python train.py --n_layer=10 --d_model=256 --n_experts=128 --experts_per_token=8 --d_expert=48 --d_shared_expert=0 --activation="swiglu" --moe_layers=[1, 2, 3, 4, 5, 6, 7, 8, 9] --router_score="softmax" --normalize_top_k=true --routed_scale=1.0 --balance_loss=0.00627 --balance_bias=false --router_cosine_scale=10.0 --router_bias=true --init_std_router=0.0108 --lr_router=0.000665 --vocab_size=12552 --norm="rmsnorm" --norm_eps=1e-05 --tie_embeddings=false --optimizer="muon_variant" --lr=0.00891 --grad_clip=0.5 --batch_tokens=[32768, 65536, 131072] --seq_len=1024 --train_tokens=454700000 --steps=7168 --dataset="wikipedia_en"
Below are experts of layer 3 (counted from 0) of a mixture-of-experts language model. Rows are named router (the router's row for the expert), gate (a neuron's input weights, with its number), up (a neuron's input weights, with its number), down (a neuron's output weights, with its number) and show model dimensions 0-255. Each number is 500 + 25 x the weight over its row's rms, rounded and kept within 0 to 999. Numbers have three digits each.
Before each expert's rows: a language model's description of what the expert responds to. This comes from a sample of Wikipedia text that the model never trained on.

# expert 61
Description: Standalone spaces, dashes, slashes, opening quotes and parentheses before numbers or quoted speech, such as "‘", "–", "$".
router:520479478514513530490508522511493490462514500469471463561541474515542524502504474503483518506478512501503491489486517506555511508527506509512504501496483465494511505536481484491502488515508519473461479504490451577516549537496441492463556484518513491507489464502495497483509520492514505459518486510508508518503501525493532497471529527489520485515519523489434509507518506472524466492498555491525509478506473533492505509491465478509486473509438489498552486534471444513497482528508486517456491518552521477467516498483462491482483536500523500491492477511478527478438526539472529504429436521513534532469497478529521508489522460531501507490485511472519524519511494485482475510500492528502494537530500506481534526519496535473489484525508483537545489465462432507527511514471507
gate1:533502536484493547480490503472503517515515511514486452490498499532518478515500478476546502487480492465479504510536460490476525465465505496495535461506505478492465541510526475498508476555500463481548528493502503524544520477505524471481531466502517455504476485510489502535497507492495513509517524514529449531450501538480465483501525558521535477499508543471526521518508474535500517510491501455511546480497455474513510496519495506480477489502453469457475512468478478558486530499508490479498507451480518526522472490525517508545513496477479477507504472492499505546493502450565506494497490500450547499512514508454488520520466475534510509465467479500463489471491473526538517493482473484510549510460488513475496485529480471504472516527470462483458469498470509546519525521474510
up1:463504467491543485499508526502479468493484515480495520515480483497517525435497516567485459510519508505487512484505476519501489512515501508524483530525474521510536469484459509487513508505513493495483465491505517496486504497490489542484504475498494527530538500492526487483491482508504470473468486496505522501534482487491557484528465482485467515461493487541525483516496535490452500478485512537495475559522514493491478486503495489500526483504524480542479450504481512411484519515476513511499475531471491461481536491513498527432488484498517512476522513494506472440512468536463478534471538475534434527517510521534529499479539557462487431536517518502505488497535509476509479496566483499507482478527472481487518498471515514496532475512534551524505473497531481460465475507519503
down1:513439491509460431509522481501520501500472501526552508496520515509498476502512516476511477496488507501510506484504483533497484482458468517494490494464438520489446479478523490506533527474492458499492516526507504508530528423495508511514481500450493478501462507444531513516515518503494515500533481504498513475458530451509515510492487486517483520446495456486537471507490494478456478501502507480511478490544543500527500481542536456538474539507498479437472476479485506501489490490487489496537500462520504459519546480501512523516486515482479537484507464492520470514528491495535516485510516488501492496501517531457480527519442498479460495485466475527542476469491528484525557493497511442472517514492461512485464482486472516556495475486461506489479465506522529499515471468495523
gate2:515457520520494496523494522522484467476511505476498527496506490518507522466566447472487525477509511476463453465515493505496516517554468484470472525500530459503497507503534498507458509517470486507544500478476506498482526516478575470467498505497451492502503520480496487519524536519498492499474488462476519523484557477467490500484538506538487435473483524480489483473543475509488511469462499505480528537478489486494471482527531502510512492497444498511482455502480503548508499538485473500539515461529523483505491451502495509483494512504557564509546507522493519464484504507465506446491520509498467458507484476526487501504509453459480499488442472507490525523463522535536511473493537505500510477504531489505488495530463530519449496516488530496477488518520514527493532487525509
up2:505435511516475493485517536525495495448488519508495496488503506520529495472539482520511521501492510474475499479520525527524502503516487466478514485513538460452452492521512543445490473493489508535494455514519505528524502506496514524499494519508500492540486484447484479523534525515496534505494497492518514507512456491465519484469535497542477524534483500512466520510505492497448465451436485496517546517542478484506456464491528430489511515490425488498508476514463516519490461489498481509506467523532508492516503476510468512516494519521516515474528495531532446462465464495485530487495533546532536507485516493511503521467536461515548525502496502475490529529497512545468494536485535455492546511507507475520496539537503523473488503521489518545489510521522474527484523477525500
down2:543457531538445478503499533531475485513493505513458503510505499551517502505488501512536515532497511472433506523473518486512526500518494456505489483514488532489538481488495449474543466495530501514509475450536528514487510481523505523529483448500464486513455475526485499523495497457511518577511475495463549511480461481454494522532487506500486510504480509536523469499504529513510521465506517474490498478477498444483520492468497514485482522487472487474492526477547491470502523503506463464516569506507482506510489516477496488516486514497533510491471568500550498542514479502491492497501546494473471488491471491520518507500484502544482497454492492500463470509525523473494493431495480500508525505510503505533494526526479473514450516491493467496535528458510469514496490483469560
gate3:503512489498506511474508493414538488544464469527447454498520522453462505472536502493517461526535488498539507511530502500482520535496516490498485530530541500454515483487530460496481483493506505480529499528533531470501464468494561508463522504496493517515512519515560545486498512514503496505497502520492474497469508509526492524497513524499492521483520475538501517510498505475456540542464486462476507499487543538474523526543477475506490451483533464526471558502500539454487556531525474486512525474480496492527502494501527479464464464498452507514497538504500502499543535527486517481478509519506450492538489521493481468448500455510503483499532509507471522530527529494504531474468521497539484515497473494506478533499507516500483508479516502550467496494513528495503461514495499
up3:518508549510494519469497544513500455462427492540476456518508497530519502494521476489468486513477500508514478483501483521513490526532514517515518451532510517418517483520508512503473498484515507453432481530496466541549531500521489481457524499584479514535496456491532494496479506483519486488522565493488500506497473510513526511478494496491479498471503514523441497517539470492507473515470525483543514476530482480476521490522476473503496518481508494519500511502504524493490493516539509493472486490539496498488529479494444475538513493477508490470505524521484500452500455518529497461523488512519466490471521522504493474466482490510496529516503532483498532521473473463536498518470503464498471478511480452495552521486516510504530526513546495519476480513529474479518471498442470
down3:494482514552497505482445540529523530476479503525480524469468449448469516472507529476525491484491519462510521486492510486503497506479500529505484488485511489497518488485500470510506554503568512544471506516504497503502498513486500460498513458496519512533515475563534503468511523501474532513476464490520546507475506510517497547459511486463491476513467468517529510475449456482457488511483477502490543501536529502529514538522495522559529457519511545496509505517466475510465534542516484495504532504480526551494491513526550534530522541458469522512467480507473493524488513492498513491508519499517483494493470502506488478498527469503485429480526506497502505541503485530499507476491512494484508486472463487466489537507515510540515519477537539519548536558515522474516508517502523
gate4:491484509469499456488467482507471478502478476506450527488521517513477486475538517486505530519503501498481499552497494501447456457534469544504473458522504474518500505481515440440516492494540486493501494473547466486494496516527530453479479472476492522468523487514536483511484524558488447514526483459488504486551508501476479511485512530513519465513529449491511477509506474487501475517453490508500454492519492446528518461474484530497514476482506527487512547467484479495491520537549547499485463544481537441474503525517465527505479516509524528475479551504473478468487495507490471508488508502512498466483469529497467470503506482475526520520533470520503477524447506559489507489531494534488524530528505534521490476491493493471516523512498501515467513538521489500522498503518491
up4:491513530479494504520466507460493492522495503498433498519439497492530490477492520495478527454483520480483499539521511481496543458555501523487511470490506524514478479462478504440471544514513498485536484520546511506463491511534538491493494491486521524498505502528516518512530529539436461520476508448462544490529498537489500526475485515516496458502536448507531519492495504498540460492501464546467502466491480496520514511483527509493487534522509486502523491540489522479517516493473522491511441501512502452504524548507480552512543507534549517496516507493468493482457484490508458519466493523514466493469497521518473486528542527481496499512509499482510474489489531537482456515537439478492501469489516479493512467483498511482507519491487501538477506510524522547512507487536448
down4:517524495528513477467485482500489482514498516450517519507521502485506529539543481510512454519450486478540506487514516532505517423500531468500502504488512479484518521518493504528568550515520485543466541494464492531451512481515510538493468483526496538523472440483487520492534541536501507535510502469505506497479541498496491474493540486526500533509511498493530493505522472459475545512492524536469478469478498473539509491463520550519511510510519487499505479515525498520471499505491484509511546504473470518542560486516509511496493554500512551516513509507547480528486500488460486471480519457513511539509504511474482487453526509495449518474539518491505473531480461440504493458496473512530508477471507481522490495502458520451484523497491498523529500519527505543506507503481526
gate5:570536482474492521504435534505509480478445480512479491477482528514483500489537504566521472518520514522524519530482541519520535487480501513563526503498517500504519541515528504501557513521465510512506519517500517477480485497500485501485540531491539473517467484465503499470521506511525489470481506506488535485485484465498473518495532485521541502479509518537532504495460509557479508520488495467492535491534505511525519548524506512506490506497524518514495516503492533505525546508547551528516468478506496507540477496515496499548477458509486495545495494495505527540515515453498546517473444501524522478539463516494473477486492509505498503511506449511484450517495479564503536484484498508490524515507460542463506494516504490510508506492489500527516513533532438441463533491509507
up5:429497488499523475548543481524486494535605516518536535494502485511513462501485472487490498511498509463487523479497515465533494499494480486473481481473496495498499514515521534527477473544491486459477502466524476531505481499497511475510462439510519486464530493500499490535508491527514547490510465479540487519496533511502509469515508489483469477513499498462504478498498483500510540496514502524526459511495542500482517485512483500533555514516454502464495460529476492515486463489476510518501502529517486450458519469508518501477520557516497488512528495562487468487498467514510463494514566486437483537498547489526506497508531473527494517484478487479526506485489491452526499518507500523501493516462529462554531499506497504492531489471557483505496480487454533537505503482499466
down5:457528507519464509500538513535498519481521517466489547449519535461552534528468548491497516478479513492494468515524519474506538479504469506498466538501505523477496486519473477509489487528528453504538506512481532484483523499515489503541517499520499510492500523507533545460505509472456458486480536491506523536489510503518469508486509492514494536491457492539509508442501526483561486512453513516461518510490517518487492490487496490452496487547480518514541502498544482486543485467553469529535472503502497489490497509485504508494490455492492494500536471455513502511493531561497516482471498492466504457533447526495526532482492533457506540449521488516527517512511495490529492461512488484479471493486524482475461479493548474505466507476507523453529530544454498483505481494512478
gate6:491515504470531509486491483469498476495487527546436475460514482507504484529450474544486546475514482470539489477490531458509447526488519487483514527497517455497492491522476479494504517456495462475515500510518527472499470514517508493500505492490451512483528531521490463464509513505507565471506519513471488499498513528467439477464512555462473532527518476512553496474530511533533530486498436526512491512490513531486531499534539537462511494473505529521486484485505463506479515512493469480472548516501485504518499475498522490500477468460521498513527484509517481476501517503509486477515560558472477475551495527497458536510514490494479526493509531489500491491539499499495548513547494467535511468485524463531479504465490458510515531525512498481481547506492534472499504516503484
up6:531478513477496460528522502481482537506536550489545561485490500506513474483480521510513507517493475485538502515508474498471492575466491465533491506461499460516509482491481503526538457477478503502500529464518536541550498508491469507536534516455525491498524524524535477524485469493520493495510488486484488513496480535493521473537522478525512544507516508485495510509497516453536536528527482488494447492519497520533488511481441516505542497509536516516491461506536512488498508482532496494488524460508528510529494471528522533451471465522512474536478486528500516506567500511476500504540502510511509497482508567487494448512513457502513494552492493509480443513482516480483499508504508540513466517520519484523491528523505544496499500482485469477512506515510542468486491588492498
down6:495483484444481490533528566505499532499528543553495505495492512547451506521492501547496489482496465497460502493465548525524499518473489462479489521475483468478556499522460493511503483503485513500488509476509506481501503516530561494480493487440526454498485486505510452454479477446488512522455536489506486523482551472519506522515523524488510544491534488501517505482502510528488475507479495538466520451484524545513476537476541520511490537520530477500525510512502480511463547484501502526529519473499508520500494523487558480498478510535494503487511499516533551523493492453466505499514512529555487487518462483499466547484520519515514501510480513455506503514488527462471506491503484522526481538497494506486496489505493478523480475548515548511551532485528489474531469521486486
gate7:549533493540511459465496542485512450517509515534537539452545499521473528454515497514523513557528508483476471460488524470534493522510466478516487526481527520497462508535499526475504500474482524470504538476527513491495453464496524487534481513519492502450482486497492513529511528501483548498475516515528471505497494493504485528552471520460496497496502536518489527493501465483487485531494517517459512474496488448446520547501473478547484492485526466477478488508503505486437514503459533488495514497511545528507532490526538458496494478477484522509505509517527517500490496479489502491497503481509464500504494513460453500499476511522491529486488486550484485505495533455500494509466519491500507480535482507523480455433490480480491444513430493521538495491479483461484493536519487
up7:432500493407525509520518517535502484502501498524490492472445492482536463526509478492489515532513481488524499512499502461493531482511509535488492532507522484528554488470496477491481492477558476499506497505506482472526525493519492508505545518447464553525539476466475478468495478476510463477500488486499518494444474498500495530458481505535494461498513473473554480506504525501503485548506449498490488495500551503528502486519486537475475503487509534487486506524503490485502543504536499517480459491470485473517495484486547478477472475512536460501507473512480485489486496515516522482537515515505514528519559476542481476442496519471483492515470516511522491526543471498507539491474489501518521487479495484515547518522495526513528512470567527478451483475499540543505494502512526
down7:469486525523521480485499511487497526504493486482496528492510516505501489506468537449534552503493535510452530472500527515468518535480473533460546490521476501486481485507445446489488483492470484538473507523501502493495499492550470499525455550520491501505525498476463498495489520501487481461509473508520522525535525504501473496507493499450474514491498509527521460517502439476508477534506514526529446486516495476508466489476529545510545458480510491492480528509493515510504557513460503467531520519502507524525510530532517532513462479446557527512510475510501486517494491485500476506522465475509530531484503537540532522512483484474473517493543507442486486467519477513475476483493500519505529515501549480468504545573469480532537526508505501508480489474522517509450519522504463
gate8:475469503467485528461512517494496491503491568542474515511510501569507548482458456488489489464468508502484491500478489520524483457477506469476515503523468496479539509505468490497506570503478503501519454505523517505494482493518534525490491521544532448491512532476486488525508485496469455541487528496524450519457493498516484510467532507497462538482493529489463505493503502499483479461499482495463517509513509492465461516534488496534463536503506490525497465479443468493484506484527504486500516484494496498469534459515503506478532515485508544506547499530481521542474507513482506449478492501463517510487523492506534542498497475523474482493505516481468489510532451454492469494472486522487497561473491434495468487530505519488489474499545501542521542499507516503470510476467552
up8:515524567494529476549529534473495494485506471502526509494510510478495482506497478491522480487485529493535514486543462492500485469520465492490506520515543508556504456497486493453475498538477489462526505529461481472480497474512503503490485507486459489501544533490431499536534502545489495501539459482493501477492517488501538472488485480542479480500502521510511454471542515520512526520531512562490477529510436494511510491539472501539464521459478444518489503522486541502470527520468457486485511496510525467546521509503496501555526452510484486464523490539499514446505494480477461466516512500484468479483473498541509437506516488447519505522495492521516516526494484472517471493527451487508500485508512501488518489472523505507475455487498513459502511492469482486465523486489501
down8:540505519464473515516512497555486508509510496530508523511491512483527456491491504495535473496544511519490499467500496522497467511531478515488524483523468488460451465477470472476492513471499523522529490455505491501495459480555446506521466507489479467501498505519476472544512500515510463510525535490435486459444453496503483504559485482523488528525518480476424455538546534492495473449496467493475446490483471487513497538508525497464506468513474492506486536493536459465508489507474534517531500493488503489502492472490521456489475510483479526513536458532512518506493425475522469493494491520480504484479489497524518482521491497492512448515453506501500525528521499494495485466474479499538502516499511466496468513501493495517437497498503515484502489522450479515542531499506491
gate9:473472489453504529471495512475486495483480511552496531538507490470506533531488541499492541515506517462521497491465531477515510458490468481484511536496485496531450489498457464481518534525496487487533463537532553490501467550470495496488488479503496482505508490460501476510526487521437505512513524478548508491493518494472533496508495494478524488519485500515501487508492509515522460470488488467505518514486517537538509497504518534462485539496512467500491481545474469529474518456519523546490463564527522458483532463498492481507516506469536501518525494474538492539478493550497527493484512525464510496492454508480492506498511506512502467533487526537491465542487463494526501451512470534498489564472544540516477515516526510475483521497462490517528487515470476544448529485505526
up9:528534520553488469529505487531513503517528481447507479485492497517477466481503485521500462489501485536493493500541470518483489541514521507524461449499501503474530511499550523503488465477514520518481554463470464518505543465529500492515509516502491515499502511522494531490473514476563487479468470522452506524500471501533481502498483509528475526479519491487514529496511504486484547515514510515495481495518503470476509491489498474546514486508501537493493504468520513469520476547487486451506519430473484563512460525513521509494469500537460503465479498522455515468543477465495462505522497464539496518506517472508509502482484484484482522468526481462512531470536535528476499545493524456506535430531451471490522485491487498517504474500533511483466519489523533464550465510489486
down9:455523509494455518513483481484501498506469523470558525510475537482506446489487530542490479481508513515512483514499477487477487516481443482514455467551486545522508488506488491493466467509483483486432520510495525493447519512483508469507490522468507517492507499486488492496478501537488520510516511503516488504524543529555491479478497480514454475540469515502511482543499517494530514453483481494484522512486532538528521545541534515475511466511538489549524513472540512533490498529509501493475472539468523475530475471463489475489505490544445463485538483482514505475527494483502532562474529491510481448498505474468455523517492515468534505550517486508507446488465470533515475468507481473458476493465506480529499503494501492510519486510473480533510517520505508538538527495488499
gate10:497466505476533461538502493457439488513486499525510548491501525540490515499518502500480512490474515485483502521454483517504537531487514478491505499493489486508489499456530462485486466428505557488536498481532499504467507539495501472482470467535489532512520502498475490502490512488497485504527489486500501497506515467464487490487495530532510444483479477543523437487552480496470520474478511496513442481485478480502511481486453512525524482513498497501450535504540527528490496499534488498522474506506538477539523492557547541466532449512536484481475525488486487508521526535475482467518493508469485500484489457523489463511524509478484483515553461520476480505523544497519517451522517500497478532467451478538498475525546514471516486483482493460453486479498495532475526504496502
up10:500503480510526471558471479457435498506528499524504508512489533534521510498521478512489465501486527479489535535484489476485559481496488503476490494476530464518467503454493478467472495475540542508514468492510499504446523481471487494521513485521494510510529495498491454492499542497506485512528509508480505494492540484490508468465465541521495460498484499535520447502514485534459509521479503486512487467500474506489510479521451508544507504534506487483488520494522478476463484463499482530494476522521542477495499531520524549466510497493513501476492549499501461503469490534486456508535461480452474451501486490510469438500542531495559516507536434499490481505486502513530508449522499540487485528511438472524486499511531494472515495492471484501463471498469467511452513526487513
down10:528477488518535538513538542525455471520500486491506480505445486481515528519528517495509479444468518501508529507498494510498509472507511493464497507503530550502465465514452498543476514515529506500499490502527471495503482518504528507478539525521496496476557508538488545491497514531511528537475516482532444505490499480460515523493478539480496464497532514479471468494510519465490510504499496504499532467559456512458525546471467470470496500485491507485436466536501510516522519514452496465517496495500496490467522489531481513534458515475531468482462493529492496421500467515504486504546540516500527496538429490480481488514525496462489524504528467554533485491512495485482506519467550543526491501507463524511504511539511498474529491512479487531518512483493487504478511484506490
gate11:503489591511521482508500518495439462504499502539486472514496506485516485475513479528512509525477481449498461493461476506537507520495492506460507513514517409472461473477501546527491493504492527505511502523531509495502475499508508520509566501488497466501514475513523452525508557452501527484467504513445442487467508482473476487480499517504504505533487505521505492497511528525505502512494537486498496519501529502533486464508499477537465520456479497479518496522497505507524537492491461480452525438499480505504494520446535475492442482484486529477512519520533487519503500508524462494519542477539464482509515493530491524495495495488480528515527532498509493472536488479484538490493479444487487513500457483485494497483538507518464475475465522444468500469493522523470498509539487
up11:461523492441513477507500499521500510513542531543513518450480449499465516520491502482474472461555495477542510484522477465488488474464479486534506507444534507528523543470533485511545478509482482468533463533468527456484512521525471501452473459438513501486474465509502485504508448473493504509485518509524493523463527466498494523490494467471502470482482488504517498482476529525513520483473484495546508503532501522464498508477486551473505477488489524525452505530511559541501479479509515509538485524515502468560496477492476481503523492503496496511517508482500489501527483487478486468485496498484496491510484489438491466471516535520484497521498472509483482522496486492529464463504463521542477514540523539527529518501486447523460510548550490494461490498485501511524484504521501
down11:516534551558497509518471484460471538480499486480533465492541523514488503500509504498532524515466517481526500521509511483478467526504480490474500467547521444508489517534493504539531521492482530483478532484527450518470468501568499480512483508498494532497505523544496500475480507480502529470515485523530489524483501504505526501505484485462524477543502522500505519511518466501540566524535507496486504485502475453493498489482482495540483494456522501480472454488517512525555541516525483494534529504515522555513511564549503533496471526509528512511513513509513468478443523501499482483524519504524445490550491545526474522455487483512472478471509447514476514482535499503525466512544514538497514484524486493513464522532465479478486538474505520493514482513511485500483502533507521
gate12:522467503455523462518473498446533466451535521470487544499473447463465531497524498501509491490493483480490487519490512488483464449494497484564483486478484501587515494476505462518527502505502498457458470511511525521526517498536513476486507478498524500435516457525493467524515508524483480499492502507495503529546465522502497528506527553486518460514523503533558458482463501488530538497543463501533463510534523500484511487544505536537524499440511529488498484514513512496464463521498519511508524513500511511532505519517486500472509527491522522544498521492483497490470516483507519534517522497496500516506509504502524452537524532501512519513492494474513513508497504528469448537504473550506494535511525516487462547526535471470490505494494509532520537512502516504497493545521515
up12:524478492457541465489494493450548450461523505464458545505478465452454534492523499514500461493514500500515503521493506481487470469505502490559485480464479514562521499460492452516510504514504518455460476498498532518532525505542532469512512483520527512441507481529509493494532486525467451472486489504516501533558448535514503525498511545495522463486530486533554487486460506493539530519535460496538474531524550505487514488531501525526525510450529511494470475496524513485473485512491526500502504515501504509501497529515473518476501532490504495538507519491477501491471529498518515543521529496503474518510504502514525461544531528504514522522509470473522493509496477534479467539505464533509490511498505525502445531510513470460503494472493498529521537504503508503491499526526506
down12:526496492527488499473489514507477507513512503486501510528527474493532445555555515550484500536498526465495491480504503517488484498513499503521479505499483461511442514477515528533518490526513494493471489562493540510531539517501481560509511487516507510457516489525529478491517476524523530501550515503495534502475482513481515498475485526505486498512474490479467531520525506491534497508497480520508499500535541507518485490488493481451472505473456460495549491526477507529520482539480493487511480467516516488446508498494481477473543498527524529533462488525509504431501475458489463492502527514518493471448476491457440523452506490538495544526581458499495470450491484486490460529481460472498507516475508505492528470508487527495522486524485483529548468530507503501523520502475522
gate13:491444477460493484519458500499511505490497489491535518495463536511588488511500549481530504502493464522511509543527470488473505452467495481503496483500515517499472511495502488523495499478524502508555510507490505512484494497490502499475518531428527490516504501482528518499475464524501457446502545506503525516454475489459469510537505507481514507473459485503551521485467519512464479485506497516467489489537499444522501516525476526544535493509494482477493500493528495511468526497486488494518484459506512549522491520485539475517480525503479490481516510483545473510544436479561507535486466485504489499513528528548478435481507489512552476476488456514496454490517489526528531501506533486521506520539515466490512527469490506462507509530523487473503542532472531479523498531490501
up13:510453529521474466554462524470537502523556516519540522445507441509447510507482464497509503470487487506499471499486495487505519516496492518523485512521489473491467473468482508547511512522515515502525508539506493484522512481499519492547469501497506510500450453507502500499484536447535498488493518548483485536429488482509520499479524513472474485499539528475506519484501482489519527505533484516490503489485510484485480458561482507497471511502517529517515512527486456495518519499518479488526582458467529552570495487465530515510523472481512523551502485508499496493466481483491498494520504493518445515500535487464478507501470502504532495480500507471515509493470511460488534502476511487501511505498466500504510533491439503531504493485524528437470512523527543519489508552519502
down13:489510472518512472491493536525501550467529509527500529502508471472499504512515501493485497516499471525504493498491467525461498501552502531526515517505518468513492477518513484502526495511515528506487532490465455539471497481509491496479512485531464535471478452491525511439507523466478548515496501486514484502524515498518491469505572551475544486511541470520486492558504516483497513568487535461490475553497517464521525510487528484475527481507530505472519478516513512523501539533531508501493550520521503505539504490559436503516512543547502533497525499530495514478493530516487525494519490485539489545487459518505533489481480512485492527483537463507520499507526514474549523487524515546457489517519506492500510506495541473531498473486513483475565500464448529473514461496477504
gate14:469470473479473471441504513531464473517539518504502479486510496474482527475492527501461501537519464550481442497516472491539491453484535525493495444485489461514477504507515483481532499520522514479515462494479463457485532510502496493491473524540486507498487496488476476493449489444486505485488526506555460508497450473480528518491513500496491537554506493530526512542512547515497504508461540473532533503466509449492456516487530468549470439487493509493521487495549525492534531490510537505480498523499511511511494482480498507496532500506516511518483478496496484562514523464499526500463499458526501444513500503486532507491520467507500466480467475519518538497481486467483525479490513505533507512532463505510522495467507529453539520490522468553490494476504473494477510504491482
up14:537485520486523452495483495486476488510518507446509498443530537490525486514454473491480443452533501509534473484482509500486518523479540492491480485486516538509514495493491481465471459503500495497503475500515478484486474512484495553512522538465492528535436462488525478456523488469486495506525466486517495484517494481504533485474485428535496497511468468513523474512481538510474524472459526520467465532470538512511475508512483500490509501480513529526495489507502560485505533490484502468505524547525530497516475531495473483511518508509456489527474512482529481500501532520462534514572466445486501513505508572492473509498478483522504513455497508496524450522479452497486487446487520490497495474503453498508472496471463517528505469519463498511531506503509487488511463535500495
down14:490515488548450460487531538491459454501520502499512492478496501523519481505514495523525541497510503495533498484496506558487533524493505509534496497538514496514441491550562500503508495527457490515487475494505497456472507517535475487491542522482507515486483505491519523549492505488513536484486508478461504512529446475512521515482478499486514566517480494475511504521515454483471498492471507465528506488513546491479487545478510482501489477517511547464507496471497468500450535494455537485493482538467451543498537557482504474459503502497469507508494490486521490525520550472493507477509515483506515535529497528498474477538497538495479460478464512531513530518515508541484517515519543500519515447459524496515469491496483503481531430458539519514491481527477497517522504544512497
gate15:476493460464496502479516486493507477446499506506482497474513454522508485520534527509451489519534439537515525481474544495471492528492521505496474529466475504542511492497513479511483487535504558517459538480493503469500478511505480505485525503532509515516511549476508483479471520500502517515529499501561493521498539456519499498520503471502516506484549443531511502480538525482498528527514511514459529478514527536519481542481550437509529472492554502506511489525522509495481497511494539527467520482444509528531540459518490430520447471509470490488479526502503497490486500459513480504521534529491482529521486515454500494504484558498533508481491481499491520492485523450475502508478517452538479478446515502470491499487516530487490461510496477476503512509480524468521482531515481
up15:493517509496517500544486513484461467483508480521532547500488513512484467489509502539534522506506477482540499511545517464494457451482471488500508508474540491502528530525549525496511504519451442453500526509487482496469496514519528531513480475482511479458503426498471469495495486513500499465486484458480487556468500528476481481488530514488459474494486489493490488521513493557521499528489453456484487476489522446531491461458483537519521501476467475466474510527521513498471481534463534493515508499497523465522483510506517493482551500493484505519573492517534521482531476483527518498514530508480463497517519497511461514489540510478482546477471480512528467502503525508542527479501503512487491488527496506484550517482529447521539466487525502507495499522444507534529490479520482
down15:461466476515507487468539507490480509503525517487491553483538550510516509454476509432505538477499527527463528507554518471473514478493541550509536507469531476497506497484503534517504493480497477560489511525478476492486476515478515457542450564505515538509511546499494486535479508516487527479493498539498522509474513503486487486496520487473514497499503499506499521510482471508537521486460516474524508520520486458479463541510470513524522529545475497522496511527532502496500547478502470509521481477492594499520493497500484556488552528477472547532521502493489515528461513483508496492499538488508501486496497507491542473533526502498487468514498524527536521492538525515535509502534509447502526510490456509493492509524499526475505532464507519477492549490465493523486531489460503
gate16:479489516506509447512507528553511488443508473476465486497497492481434507530514446515503508518528507520501526499512486529539500500511496511509518519497492506505554483526476511453489525509511506493473532495506497485521507519573533512534497489535487504516459533459509514459508469503513491507471484448491491476477511497493474509462514470531523519468489465475497470514541555512515500485502541500512506482512544497505519530488508478465519529500504542532522462529509459489481492492490482504474442492487527441490512467524453475527464488498514544502513481469522501498529481530497542489458452470509469501489491449516498531487490508520517495516474487515545461517519497457459478461490543447506507539489484514537514492468503505502501481500499569459473504509497518485534486466501487
up16:457514521482529468512500537523484499450485501489464495479519519505477495548493440495537513522523538501510543510525497480539514490507505517494522505531471503539551470527461533462516527481518489504476532506499499487542506483563501529539483546534499504538455543494509523480502480520509513490484470437512508473472507500529489493464504468537516499464513459491491486498520554508503526500503519543512495469521501495512517519501513479482510515509504531529528447533514462471440484525492479510493459537506486455474509486504430476528463479488496532502531475480540493522517480512500521494486473475501485504465499454508480510500498530502486497516509502520510449559516465457453466474491492470508522517479495495547501495449483523518483479503501533470473492524507489480512521466498486
down16:495511515464494492459516525525488488539460501504504475519532513518437549447492521496535529553502507529513537487517508508505507499452496516524557500524488484523473535493500501436467478531499529469509460509475490466458521512496519461532505472528493454518483534462485501512520502498524512510497513481480498477542518501494523444479566499502477508481457487447501501521505461505479508504520527484512485507551531496487493519516467479495511527547486497499508513532514468495500465534509486514494460521464532537480476534493481487497478491476490524482513485543531495482520535502478521503511467460472512500508474512523513466496516533513477465474460475493519525515479501504457495459490525536501479502521521497496485497486477501496442459494521532535456443447483463461514502478506487
gate17:501513446503467476490510488479523524455496513506433510481519486516474491531510539499471497516500451510478506461536482496502512469489469447541522471456520503471486546532538495488517511523476503514504465497488538523475521504479513481533475524497501525472462511464522518501478497504522464485486540472541467522462513504481485475516501494538521465476559480507491508552484521512522473512460490476532491472490519484499509502499523472433511505487472484474454476489521499551519542514526528497468491485524524499522500493521487463488506514492504449489513479483503505502498497487486534489506521486481467480535507515442496526525505466497466493513475460527509557496497482510539510486521480487508492471540504467452514515464488488481506502479554526486444510492520519536513490487421461
up17:502497480477519473504509509513477482510521540529498479481521506483527476521540554515500496508506509516486489479504481454504504481458515523513486490494504516459487502488525520494481490492501513520483513470486507540522507535507546540534500475518557500472468512460495509505489533495499481484487559475500510534493490462540495468506487480488493493471503502537481470523456568538509495470443465457504527483476468506508486483487556498462505535549506507504478487516509452538579521531496539459519506455486477513468499469501451461482523452502539489521531503497500523530511461511475503496522513462476499490557514527474496515505449483516501486486490427540508538527460465477522523481496508527504500508532512473482528512525497482495516499488513513485534498544501495520504511518537535
down17:470425482481475550494502469523528516499520536504464498464459512476506519526519492456467520533453508482515532513506520529490477458495492506461500506498494485511502478530510496518474495464474508527509451553506461512478496512487514489517506497525507521488480492473504494526489506502468494542486493529523502534545487513528491480458525470516455463517512469544503481554491512536469517481479472486518477488514482466520503539502518502509475488511468473482496484515503472522498506485526523528475516481481508484514507474539457500442507544519509532478512447522481535464506499513501432493499500466502493509513523489477493495534538476450548453508499507498458459527503498515492517469494449468504518489489486488488529477557490509526539527455482484529479517509537567523485472513517471
gate18:487499502519495461515488449509484465521507506497504543477524492487476522473519526484487512474482515486482488484524472521493505513450556472527450470458494500511456472482497475502501514494489502450493510505515516464475521506517522505529573476479504510491521493533484470509451525524549515491498475497479491508499468459468510499471493502529488512506486491489501485513489468485480509510504468459481506492476535520473467501484533567513455512487479527523485505509497441516473479490521492456547568498449512531516524482523511458524455506492496515548447536505522466517493519516524474527509512487528527498525486466506508481463524522494510485517507489506494435494496500508505496458512536501509513463488512511512540565491507539483520505460494559516471526505470511544503500494558533
up18:523518493521503520489514514540515486507454463482508532455479455484479507488492482535493477484467522516465518502500513515499518518471498502473485521482539527462457504495483520494440509475511514474506526480478491516482525517492471500515510527533517553542489489527463510482494515527475495468484524464477514479479461504484541518470481491543501545503510540490499516519538516494483467503558497468497466524470479501470447537482501517544485524537536451508467457514483452477535491475513462451545468495502486479483518474534496489483526527486524503502506502482500487553451531488453519480551485542481526483482526524499525518494499478518529510508521545483502500530486514486485497498516490515452477499497487459460505458493463561470489498501450537494507523496527482486474538511514515
down18:516517526507501520476511480501535481473478467507503493497490454477523504484484494502513486529525511467517517530493508521513506488514541520518467475544484498458519469520493492485485515487539499494519522506543515510475472520491517504477477479458515442513523455499499502475496553516491521522445505513479543486476537503568484500513477489504461564514517513505526513484513500462495501522460496510518505478537490503479510501468526518479482499517510514506484513560525470490503508499479511528494501498451508505470507463512558475497490448493571536526496545511470512445532500523470474514523485469548524502465484466495458549443488466454488525462488488477501480444480515501499488475477504475519477468506493474489480475523559497479516540524471496512511480511531532495524505480550478